Below are experts of layer 4 (counted from 0) of a mixture-of-experts language model. Rows are named gate (a neuron's input weights, with its number), up (a neuron's input weights, with its number), down (a neuron's output weights, with its number) and show model dimensions 128-191. Each number is 128 + 32 x the weight over its row's rms, rounded and kept within 0 to 255. Numbers have three digits each.
Before each expert's rows: a language model's description of what the expert responds to; "comes after" lists some tokens at least twice as common just before its tokens as in all text. This comes from a sample of Wikipedia text that the model never trained on. Tokens count by the router's weight.

# expert 33
Opening pieces of longer words, often Latinate, such as dist, int, ext, sup, im, inv-asion, d-aughter, F-ame.
comes after: " the", " a", " in", " of", "==", " The"
gate12:136146111168108124133139077130177094151119171166088122111143067102191145145168202111158176065125163165171133127175182130154082117116114163090135144109115110163108118164176113156144147079089124
up12:165113056068125160108097124095169140180115098135145135100122222120112151133130110060178161166147139151114065065155148091166122165129151089094152127199095127113112166104072113142104155122118134
down12:118116109122137130169072184112086092146213096148170082086140147103137199086139183158153116100128140189123127137168171106076118154090117157122142088100146087104179136123156175134197100185095189
gate13:125110134127143141143140155056172122121120157103157166172119104151174059108120128096124133056166082150159106139135130123065115108112109163130180109130148105071122130105165156122123116174169112
up13:163112137180117094111139082132125149091121158106072131169096169119092140151161133122092097114162098109141140095122129166103099102148121112116068113127118163132127109142164098160119174111094120
down13:106132094145100167142110153156130112111177141147176105157110121110159163097105089137135113128130133156178151108167166135072183135161123154078106156115126103087141141165164107184101138120163092
gate14:094175148138150129146154129076191148132140126152193171154103146068155099127069116191114130141124092118111138141136112192080138156146146142145189103109110206117103112094126171110095100139115098
up14:161189175140135146121134092134175094136130139061162084110178194162132110118087114147142173120145158157113134123109164069064141138132146158121105106092120156092150150133141110119100129115176140
down14:191179127120115167084153128102131172150149115138157158116103161164108114174156178103107116110129176128138126174183087074100095169148108123158081150152112119084163085136115082192146094111113091
gate15:067111166115141135153109084105121099170122059134116132069130139129126062139142059119109119115101150116095146163161126105126151131141127080131118143178116070131147156151094154067165177126140119
up15:122097137111106209186129114167092089103124144092129127147115107105137121107193147079124087085177086071116144128131105122110120066102103142090141090154168120119088196158100169117120186173126134
down15:121128167171126079135111133104190157099090199122083076135095150125085144126147144134120102104065144146112086113156103174116164119118092122096123089087149125174148107072111187147075127183138135
gate16:170100130119096151123093156114127126176141121131159081174106116122099161161139114093071122135136179166167103125142142174131087164155103142117112087120100089104140110121172158129093105138107158
up16:127140112149183076098139121132127139128103190131176070148177121138079116059186092148104065109129127116152128162166181174186098194138163166140168119091139099171152106131069165129119089163133102
down16:148176105103112183083126084134124106117140173133059080118179054136120110115100095141102136213078118126074100130143141163055151173129093149115110143093135143123132100054076116188143144099152110
gate17:150126152070183162088117118132081141093130164207077067132089145149165096111149144145104166132131103123119152187140102147180121121098132140076066079106157149143077114139176086156117195108174119
up17:098152149122082143090160166126148132162183117142088118145142151150163177177132149179101129140114139141192114067120081147115133160080105182047171071104104126146090072151155142123131161173094196
down17:114166144105089093116118140080114095158118132129083158105125133150133134136105096118181137150150077101093096120124091133115168092185119133141106107167130124098124075119061077149093162114085070
gate18:131096102093058192091124079057127149153101125195095072209094136129138147100130195124176089128139088175147151089080119141111085133168134080156167112163093142127125137103215133160151159129138154
up18:197110155083148154197158133132139196170134181121124084068092124052134080059177090142150125132089194200106137110080126128186122170139125130147096097135144135112118104143196140150119109178147115
down18:115113154175091109168182117112124161159128148151120151187165165174091187111089112143183147161194104158110154083128089088101166166176157086181155120124110157108137147138099145112097108139164155

# expert 60
Lowercase first pieces of verbs after to or was, such as she-l-tered, a-im-ed, re-presented, consid, hel, plus will and have.
comes after: " to", " was", " and", " is", ",", " be"
gate3:084165138145087134149103145085086137157132156132103063137155105125147096055091170072067147111157086125104192152113168095117110124050101112151127091102079080090161135135190138180096152142088148
up3:192154074126098139112140110129115146140081143203143103067093092111133072110073147116091095148074117117159124099055150146142128146155071098164128136106081158137126149188103089185121142138119149
down3:067140129093118067108141110147101115127127143111076111122176117131123147141126135176117071104077139071148178124070115148174093160152088130107090141149092103151153124096068135091113127189151115
gate4:209146133106140170098133097170200142109092150126135060142140118139136124139155152093132037107130114159127142171190162132112163114135091101104121166093021136114133149131144189134084137084109117
up4:174116165114139189092123116155123127124144124094191134144170123081158121109142093152145118157123140133122143091154174141096155106148157169108136111119102142147073097151154139121086104151134190
down4:152083159161127158148094159059164118143141124123169182104149140078139147164096127119108133176122152151153135139101107150054062101156114123117107155116155100129155120139145092114155136140141067
gate5:084200150063131107129083150147103142131128116150141104129090081066165174117150094124125155183148112133150143084132136205166136150095172096111103146096107150084135201139131101136185101088111136
up5:190173172158141102147104096154126124127111193126130077106125149077139076162137077119156170114136093133143112125132097175124102163107106144033085156161101092089108066164123150056158108108167150
down5:126133123112090175115105111156132114114105131050204098114121207076135152064131128165147142101083121114102108136146103102169157179107127138169168074059145114112151162128102178176097124135121146
gate6:182207143167164137146130082150147140126159132092176167153110164132150167123128090167106173159194085136071125187107147167157107165144040116105116083162091142153094102114170135147156069148112139
up6:062142079169128123151087162103118109171139117129171142047134078148156132136107096153131114147154107097116088122188107132079174094116172121170122120135120070081115110143142109126120133151120107
down6:150093198108139093148144159088149174097148177134099117127114074178089050186089177175152103116089137103103095170178184085117130115032122088048119155115141118133061184100126155126097110149119095
gate7:129158163122133167135132125119139117089102135087130104098147126109157116181108177151130109169107104102088099116176136162188069173153115123122086081112131144111068067127125123119166149113179158
up7:064157086147149085147110130138135091074168074138101109121136157155148135127081120175144122091120140148174093131086152134076147092132123077168156083178145134161124125100157181094126126133085132
down7:125112116092122086182125192122105133172043142098140128133147102148104074124104115188147113101154065142107103108171129147121129085143139182085140100174150148169145153139100091160143078149154110
gate8:138141122109075125117141112179073099195105155101147045090109080084197116131128124093099123102129171129099144056176140160175080113125154109148134191113125084133146151093176141160130175195074144
up8:074123111153111157106092124153133185111104100149173108061129111193154072174174127103117119075142159138155118082105102117149100115134156172106159121093144170095164149110154136115132092089088114
down8:136122130136112186135087099082111160138114117116122131114116131179099147164097118177186148185105116118139165061096104109188096094165166101121125106110082156126186082124097127073150143178114141
gate9:153134151124103132132161178179138162121092084118109130111128074117154117122145123194137138058149072100144132157135136132191169137138142140188118113125083185094109172147129131131061119152104136
up9:091135127141108130119151138122117204123181084084163114105125159054161127104106137187100111114090137088142121163153150106118128133146157156140096105134172149202137105133137104124181142133172132
down9:164146167064085120077104149083078143154123134141168124122179088140085129121130087154102140178142134110141152097092134146099159115130108154128084095155086130147145115070144127132095134148073094

# expert 23
Opening parentheses, paragraph breaks, heading markers and the first piece after them, as in == Early life, (CET), (1960).
comes after: ".\n\n", " (", "==", "-", "\n\n", " \""
gate1:107168121175039155131099123190173207131169116144110113196140102152100131148147121066112110145144122140083117086117162084135126187115117170127117081136144131118091135099107112197125188198103129
up1:111155162080108105138094187152101104092081158115092136145097185116150061101043087121115124094151109114216114115121128071081116177100124130126086124093148123168158095124137162191131152143102127
down1:110131105127143039142154120148155147104132170119125128101145107094087144141140124152142139086126142100154107151141156072069147135100133081144138046099155145151166155165172158111106073134156096
gate2:126093131101116087140145124103101142152150042093150155110111178181145173114061100172137099138116104157198130195123133111161116116142147130160148092163114109078199131076126148120149112126148073
up2:199122135118115122119106105158141129138110148107175103162120146123124140126124179115125139147118092127117085142103146190133130125079199084171071157113092128153110113115175181155101151181138155
down2:126114104101177144124088152127122141081096154135189134183174036162184125123075103140164164135176116165122160178141121125105127117119162076102106147079124167110105110104119089138115101112116093
gate3:173109116148110122183065090164155131193105095125101093107141129112163119097132135085097150102125152074173117155108135159121151128160077135154147117157143128166159081118152152111148099073144096
up3:096162138198084117147165100068144107167125175138152112253115177101115195085122148079107123113123085139105085132121101157070120132137098175160145132084128177147094137145165149131153162072179114
down3:153104093143130108147115072183116158199149156094123127107112088143116094151174109126100070152115164148147163135136109102139089111098107119133120158119175110169113072105173113072080105131157132
gate4:127110151119155109099181090127148134161105178193168151122103096123138151160098155087153123113148109105096084107163133081167111105100126161166132103136142117127132172097113104126156136130165119
up4:123143141167115154141104198079133097081177135184123159134118131113180127121182203133078118115153156095111142133190133084135206151111122085105187164091155171178140147154162148158129104137109131
down4:134202063165082106114118031164172116118144121084130134099127090157078082178108162141118080150129096203139148157115128119091081118117188151153131182146084068138117193120134119119176118157205132
gate5:199169142180120193124153153150131135098146133095122102116122173093143126158136214191058143104140159140165111156152177182094137140133123141167158089157086103117163121090098165118167136106072119
up5:171143160122123101146126175175212166084048154137140144157120134120094166126061151101163145167019161148082092154170111203113101135132138142135067170136068119142152116181164097128109139135148118
down5:192102083085156162113156095189103065143105105151085110104180146147110172108175129140132082187166136193170129082137153156076079134076112165132148120116181165128188145132118154127082192107105137
gate6:168099123137069098131079131159132089128098145136120080135102178137172146172077124137158145100197149115177110098168097137072180079100118151163128096105109083149135071147118167160128152067147095
up6:154138157063149166115178159126179154102105157135148152120141034157073163129147149130080141145106145174104121146158102175147219182143096147074139163104133120139131113157134100141146193201088096
down6:098138147114119098112166126180142101138127108100099139158162164181129135082147167154103141146197118088141174128106141142114117130124097117121152172131094145128127131162181084127099164155132079
gate7:088160202098160163109062108118171167082215113134118123143152133129165098137119074165134148159114141134077114135108099132164200091117118094150180083085114114129137112103164203124098166109175121
up7:127074053107097122163110103125035105118169117143143083095133096159172143155100119107167139131118134125128152135097110176140138130150112142122114115098155110157090160082158113174118113094147137
down7:094110148153129145040091068106135105068094144127112088134103101120141175116123097093144077161111093126089131104168226111088152145138126107104097097113121131176108181151113167104110179154123116

# expert 48
The space before numbers in table cells and infobox fields, such as after aged, Released:, or score columns, and years.
comes after: " |", " ", "|", ":", ";", ","
gate7:108092135072144150190129162186150123139123127120170128129128105138072116119158133075119112120178111097064148115107129131117116151098144141096146101157152113079149149118132158093145142104142092
up7:092195094087146126098197109145140109131102167098081154105110157121131129136169145120132132127097138139158113163085171166153114161092209111194131115174104139133160162193161120148133130083116182
down7:135086108085150027119149100142110114113057146094112131152158122140141157084147156085129141148177152100152117063149105128152157134161089168139101102116118120155069113092138173144165150138121144
gate8:140073151093104134105169127114182100107138104108162142120112115112118135158072118147138098119166171166148162125141149152125145165147065153124112132132098188131157083084121161128087129128072150
up8:153090132130134164159149180073179150154115162070129113106069147125125142102060158140114118132116080111155122126076146114134088130112113136069142180160159133124093131142081127141120179187157112
down8:111164094095155140163177101175173131083130136146166084101167154169102126118112157101095111096118156179155200109136124076070178133099159126118148121195130098125157142101144163130103110125183067
gate9:130074189162169155139123188142155111144131138133131170182109087156101064161156134211157150138142082106136082152111069078061148118081131141165138152102175081144137094175140149114178087092123085
up9:123207119112151123117184129073102098159109147129155110194116067062099161122125167108155145133112139144157086132150153069151186162114140041136140173089140206113148159139123153166121143105094117
down9:147175153123110115112175121129156076153153138110053080126146070148158148071157082123061141122137154138060099088099112073134126195134123122112157113172105110202101144112096141128111114160122118
gate10:080124108132171090070106152126143138156150160133121129119096104094109083159101115097078089165099093106156133074121102138115097121130145081125153114112142114128117076151119016140134200134191040
up10:115116126109108088139128141132043088106100156127128140090105114122178193083090168178160192168155167057181145109142082136118046138086166150184105109105128066095113134139172126135103133086102116
down10:103155105130143130137177174144130142170133154083118166117119150129190203138198206110155090096105148148102053108147151109127061136105110168095087133103067166135127145104137152194150085120112141
gate11:146144159160152140148129140145135155075149121105111089154175111139136127104125140150124088151122130174240096185106084100180184118104103102132140176140118140129117159124118121072113103177159176
up11:092076125190094113119159103053139126104105192149110121094176115059117126174119155093159113153129126096144141128147156169159129176117192173152092142081121096082159058136188138102101173101122169
down11:117142155113121127136130139171175129091101172112155189122135158171147169125151145185169100113105141106172085123117145177157102151130120185143097132144114120077118137165150117222119153112118173
gate12:127089092124119170107116212145132159114143127141063138198115201119113106120195104088136169114082080151104152160175142125154170094123135141173123131135157157142094131157108138106113159156196150
up12:096141214175078150105128129117092123087104104162069151136116093116096082105087181166142132162117140197131082146145092147196144120104191135124199188145094114189113139153137129090161095096140115
down12:115112119093083077129129085111149156105158103185103160140085158108119137151103145158148095151134155096107112169086111134084164134110148165142197085163152145095121168144122160170131099192080114
gate13:113150179116115147109176092097085216185147118115157102100100065119090100090140147158140126122135199064152096096140135167162106111141153173119128137183134115128090168129161138128098124132111132
up13:090135134080181145078125169174137120154123186156094129186119192135161116133050136070119145167180129138160133123097173115178098110094199083154107150106163097120148100129139138152234100115095153
down13:139119143139117092175098155184152204092148122141181118133128127069114166199107129113123094138106130190155182134195123101211107105113117142082159098096125204162106138134164104061120155107195150

# expert 28
Pipe characters and blank cells in wiki tables, plus position codes like DF and MF in football squad tables and semicolons.
comes after: " |", "|", " |\n", " ", "0", ")"
gate2:143143100177098177117143145120129139173153114086101191113177117128140147128112086164114181136163086092111143129133125114124099152154125090148132092068147149138087152197112111114095114181123152
up2:128192134149058107140090059112149149121101071093110127092143147107069120149173165181100113139188182120137155144137122094144140078065118122101155098151160155198065183144093147148105159155154109
down2:173126129109162079149196157086086181143133141116107149129134144149158127085125169155077140133133152137139186136101078158119132167177158140117158123110126090139153095182107120119115139168159146
gate3:132096161146144070139160128121096143161124101171099126096053111113098181137147116144095138115155113113107194081113093076107141155140132161147071150167150121127150053083116151139172102151167105
up3:116150125114099143120149174106141160107116143174117121116109205114085130134182116114080082158118102089145106176117136149158146128136123149157148131138122114081126129095102091158150175124129088
down3:198163157156171120159108153112123183137115214173132114071159111130122089133121155100121114104108161160129082118135101142161217168135128185147095142131120099155104046130171137141168146127159098
gate4:158082140177178121140042054109146179135185103172173119165181099123168084098179170096106176139143059134163081104110118107096120104114128186134176109132113112161133180158168171216117174112082167
up4:166053140108130183130141094162125131096101099123080085162124104138182122157168149094080157139145100150147114127138138126125153110132119102078096121159072141170117183132125141165094190116157155
down4:157150145109130156168075091125133113130097099116116093168051159181064125125140089136112098102104108105080160122050125103126124174113154159146171123183066151097104130143112131161139164155167149
gate5:148191145082138135180106055175088171102152125078106143145185101144191090182090145103143132146104124087127137124142064095059141186155107115146108133097118110157111181133159116141126109148140133
up5:200175103100133130123150175123122128117050119169179153096087062106128127091165132138113126161118091151177122118136181140121132150141162147136150123075112152108166098050141176150140142135080068
down5:110174142139110094091089129104131173157148100099121148114102122144127147121110105115163171089133144089125140189105139126111176171190157178174135113150079115115151169125136133131128132114165127
gate6:160184143091138186065160124138177114089097163124163165196116157161115126084100131141161106164088116099111175172146154136135193075076124124165139133110089100131125195159138124134139138127115140
up6:085102063105093125072155199189126159185083194161104103109151078122163080136143151109115102047175108146163119127129099151155119108153150091122098083158153156137114114111182123100135183147111100
down6:099142092136114138110108088168148093179137161097115168133127137136110114132107116125159126121086139126119112198163149102122059162158125183147120093151153084145121196151108091085110173126116141
gate7:176154154069130136129134158136199115078074052088138132127143155196087151079064161124105049152114130134086137132135139149115149091189121163151146114128025094118111123117115065134121103175200147
up7:102177125117117104115138120158133138173143126103172112122129120115158158186084043128113124116114132134149128160136094118094146133156118075189053118108085116169181146169098154132101098172138120
down7:126147161093113163104081101168062170074152152097108123098128125121152110095114148191143137185133173126207142084103091150101098084132138105125151082116119168175048146149088180187113105111138128
gate8:148130142167111137098114126067111094142185088124159073083122139127119179136103155128093048117119125151091163153109159087130074166149089133117147167161157160101182141100101112141157093167167158
up8:124133117113104136133118116142091160166080102080131096118127109130105117157156159085196158141114123167143140122138157146146155123128084151052208143108100129105120085168099111092076147134105166
down8:119098166082155123152150135161104130146153118148082158129146148132145112158097100175146151093126115096152147170125206110157138099106120103083108160177089141100177146127149176192142091150077165

# expert 30
The space token before a number in prose or tables, such as doses, counts, page numbers and times, plus small numerals.
comes after: " |", " ", "|", ":", ",", ";"
gate12:113156133124113103076112184125114125177125114109102116097124126113156094116122183139085144114183155091164112141085217101129108098161079113181143118121204130170118126105156163144129081112138176
up12:149189129118116134172113137121107162103154178118128138127186153131155135129150132130104156141125123119124118161137100199148097079133105132143117137135121090088115115097129123122179086101173161
down12:138091101132171191141101176127173131096086112141092178131147153135136084115123068133166145112146090152156140089071066168118093132163160061150159070112175121178136120163127168148145164138109118
gate13:100101131136104176138139143160122156195163115145189093095183118122119142120142080136114116136093087118174148089083085102089181145116118077076162113071088155137171163051121113083150142161100131
up13:050148131175104103123101104100135123130141112133075124104116099101110112169051150073111107163092121152122142130207155189142113127142106134157105139152146127198116133114108123132087167133156165
down13:128048127113238114127131124140092195117124110196122153113147110128119132135153130150113140164167137113123177160136131169067155123084133150119185152109141182096153115104148185111119154045093168
gate14:115170210130114065083112097140120148091092154148071117107171109140088155109155165100169168133113161130121084119133175108203180157139104135142134109118100076142117126120113109183193130115162115
up14:112126126132128120168138147127073068119150130172157125196145134081111125109124119155198143148115122139130190107065136125138155127143180065131142171110105114086158173164098092199095178141177093
down14:106105144133145142063120158120091094134186113169093060129127145131170101104094085114113126099147174126095107155068145133109165111143136090125114117154143144173159119119103095116150139128105109
gate15:187107134144153099135117159099137103196114105067074135084099123138090085131098101148142083091117129113154097090127152093120121137094073142175130067115148184140149140150059118115142130104181097
up15:122134186096103057166141181065180128145109146101127104149149190081081112094128163088074138134115162158153188101121111082109157132177137100174112106152182079113185196092143084158171113135196101
down15:128099147128118178101096158074175146142125140189115113150139161107157122098173134090103164112142158090102113150148082102156128129146128176137142112121140208169152097133149090110139137134124135
gate16:099139107110048147114138159193069108131106119114074128162151100158132142116135080074115048138213144165117102168114115141167111144102107135119099098077134129103167132112208162101119118175093131
up16:121155189141141177104186165079134147130125093102127124131183084169155159130130108185092122086139100126072144126129103079169107168111154094119118190126148141112179139092164120144127099109173157
down16:113070089099108096091115152160121101109126101049132159072131113163107091113125072056160126141197075084117120133165116153112148103138097147108130141128161151100124152143052173153153108125091084
gate17:137134105108089141115127148141121141154156154151122218137108127103133143095120063114118128129091151098069124088163114156124111099138131099140129087146141135125086102078152056091095147172215123
up17:107124066112191160110132104140114142081153121137124153122082126149094103182176178105140111149091113150086126103125144112106154115102171097086159095157133143119185160084085146158054127138087112
down17:160076101141169159129142143153197172179175129081162153100114114131137104109065129120170137164076134156102097176095174139118169163139114141150099127156129116092127097162085168088111141077089100
gate18:167097092112160134096142124132172148122126137173164128129084152114106144117168184156092183074112136072122082140143106166161068152164095145136114048099068127160130109157129138129124066122132132
up18:129149149120126126099108127157133133133091087114146088163150138149132095102099109142145114106149085117030145137094129124129133144087153121112149189119130173167140173125112130134095153145075154
down18:156106123108121115136144132146106090187104111061138068126177077133091154162152153137124133149132103121167100126136125121088090145183163028118100091128151097090090173123124156112152121075169112

# expert 9
Commas, periods and clause-opening words such as which, where, that, but, because, if, and sentence-initial The.
comes after: ",", ".", " that", ".\n\n", "s", " wh"
gate1:136162121127129112080095055097090115161158077086166169183187148064127156094122176096145169098150135054147131108093112155109082137185173123088194116152133165120117072144127152120145143131159110
up1:156113170166127193163113123145132133108124121118152142143119171142143122091076184118137097098143101143160140132167093150100157115183158108087161161087129136179044144101134119143179130156137149
down1:091170162112154079088123136128051115074133155130112092114139107047108150167083108117145160119126146102120127147110129091125091126181070130134153131193123122078150118147101101155042123140143139
gate2:126175134087193143150119124092112146110141109165154150143172133110134174103100118095057166105118147079206153148142129129125161140082119132179119169096133144156131086146061120072101154121163165
up2:122099166132086103177128181178101140150152100164043160118116150157109142144119132149108126115161116087179131112217146123168096110091188137110121111127143112118175113113156145165123088113118086
down2:114090165133136165085102119160167110125119114088127112068070134087140129058099115107081099119099101150084148150119114064107128132068155148094151098116152162124142110143142200137153089142094162
gate3:079125149132107094067116109129125163110107179161120134141140179098122091111110128148117093135061154126129174154146150179161121089092106176126126139113115105082121098125124171134136081058105118
up3:091120101167072153117058077197140113121092189119084114116170145142141110098076130177107141145140139131118135121154102122114162095119088103165129136139080090101157101082172110130132152085055144
down3:122133117117146141155114098148121087106105130120167169128067122101171095127129124113174158135041178132131127104132129162178087106173155145161162158106086161143126180159135132104154110148077188
gate4:160100156165113125112087090113101077038175111152157178166192158131063076128101185060088129137103084131072183113160077128136053090071107088123120159158158066155190189096100076091152084102108163
up4:147123127132106147084133123142170107099129120143120152101073158135158113147130096154149078135107110063131131107125183122109121197115105135144186083099087140133138152156120145121157111111138176
down4:118128148159128166196104156139153167186113138169065095126154125107083163082121130097128128082088098054137080145143147053165182129170111109112085175129148124126101102176139075118112139082198043
gate5:121112121146151105166089110067097062110118204127070113076116083140134121092114108114142072086164121107076159133138128137180121128098146091113087109160110146118078156101187144132133113066106148
up5:141051107109128090147079090112175155113139110091088136174140068109078139169120126111105108133145116192088132145128139071119094170076086121113152111160068137120193171126165123143139127120185197
down5:127110197091133172139203134144098107168153176143094125089146129169122116123100193113127103135119146104151124078158111169153123061100110148112156108084139147137126094095170132123112117114129139
gate6:107157092110158157136144186083143129139104158075145124173171144172116157081172152132114129124131140093150140117168091133083121146125125166129133092186109123136140164117125175112100159080068129
up6:160134112160128086162124120101101122149158143091089099153163132142095122116122096185136135217122065162153128176186125143099124092094129096143141109158097154122111075133119140108091171092089111
down6:132104108093170109146058173087144043175127126164188108145110134023141148183092158140145148181079168156160191144105117143158115100114098174088100128126088103106096173112116199145140125134081121
gate7:087100126126095065094124150134125121158142137152081172123141160134080154130088124135127086162091174180161078089171155153116140160109141180120090179118085111169163134138175087172140154171182174
up7:128046109086115105128145163142127110159157097182181076072124118130099155152125088179135170075108135137167143127152101083199124106128114089163123120157065115111132094116113110155085128141142154
down7:138132142112117129118117166070113149122149108154149101193121099105110132148165159136101149148105086224130070137124159149104159084089113118088128112141144200110161110160152142053154135112168179

# expert 44
Opening pieces of common words after a space, like st, de, do, f, bro and due, e.g. St-art-ing, st-em, inst-e-ad.
comes after: " St", " st", "st", " d", " D", "est"
gate0:136100104091146098153093145127123101107152091061140084141105164100128146153120166180088117190077152130117133078149131154052125127086133111158140089142144141116176082138106070119151112130198184
up0:137106188042094104142064141103153151118121164129122093120122189177092166098173186103124141169112125148118128121148123125146157098122134119126147115097136115097162083112159146122102149190123130
down0:107167136082166147098101113198103145111091159188161099143094173077085111041163073112160098192157149112147129121147111127137129086115128079108157096139145199096110131146134141121132084156187105
gate1:097132151192129134105170121128151164151145138091145121133074106165124138132104157184077149190116133121144134156109067093106091121178110098089114109166096138204130118198138189157112152203124179
up1:114134109110148140069080134124081157112118146119102100133155115143103121160154080122121142135133157125142164131074151154151149097124127098084182132119134173112127139158173076102083159097149183
down1:123117076092107111150099145093084039097092132060142169133130137092094115107134146159109193161094158131136155070168126091125135154183131157155149095113136123158150104161106117084112103160139142
gate2:144202164130146178137109149138104105099151144096082153125108122143105122133127171143091116098132180090168127137173111187157133144189142136102126138068079073083090064078160109130125079093094119
up2:141101072164125157085090121114147084117157118145107163133139106109100198140166166104080126091097090141156125120176089114088057072146136140120165139103160085081198143103140153134146115079130162
down2:133134103152149172105085157133146113172104103140102100110087133109141104123134059168115116096152102140093118135015171134110134080195122121110159182161116120164071182107128102153100108147138089
gate3:115147144150147138112082149135175143121117166128111166141120142066091170150106136163188087135159117099176128112121182084110171179116193191148197072120098113158114170172111141135149127154089153
up3:215125132121128124148156109162178197112075114145102136072130153163161108114137141091135133159110157147116096167150105125154164121109159056101111173164099152217123078200084138080113121131072137
down3:088106113096177182141105118172132099110163212172137085133103203135153086083140135156141123125167120081150164098161083083169097148115134113134137131120126120113220129201111106168100119128149189
gate4:115145082129127118136145144120141079062065187089148108100144179093103126153163042153110115103171143109183135145136108099112154091165123146103163141083122127134158143169141110100146129165122165
up4:107091165135099127156085133070112149123061130178106168153067081153121142147172132076155106151094175141116167103128154117082132142097143211079085138171137103126088146193108161133167082129082161
down4:167122160166089150133115120170130141173169106128114124124124157155084107110155076145099107163068187121101116147143132157137074131167094158135128071153138072121135103135202053167125061105107124
gate5:050144153069102121129054171147136139096127090134123208105101111150186155088203149185128165119125127194161140095068144153123097131066091109105106162107129118127087143092104122066131114148116144
up5:126128081101135107138082116078150091103061140149129104176130168095189099124059122157097160157150079151135106147169141117104107100154119106132131200130089127109179154156067111117120112170067163
down5:149154132159199125066092133133159102139118113120094133139112123176127150109145158156089138124145155169120125150071110145148109117121099093187120124099165136143112149087178163140138167156138140
gate6:089121147136111190126121158134136160143060108136111109087206079152113128123093122146082106117159170121126103145135154135167101102094182106118197087191158130170130123076102164139092163115121061
up6:063146141137149137093148115147102127100126158088086072107180138092148143153096099118151141100161142170129139122173182134157173146082117162116105099112118163158121132106147079099132158151136133
down6:173155138137120141144143157110133164148112169113192142081030136216121140154167141123144109139136131093129131111164101178136107143153133065162081136109096099153095160169103128097099196089151135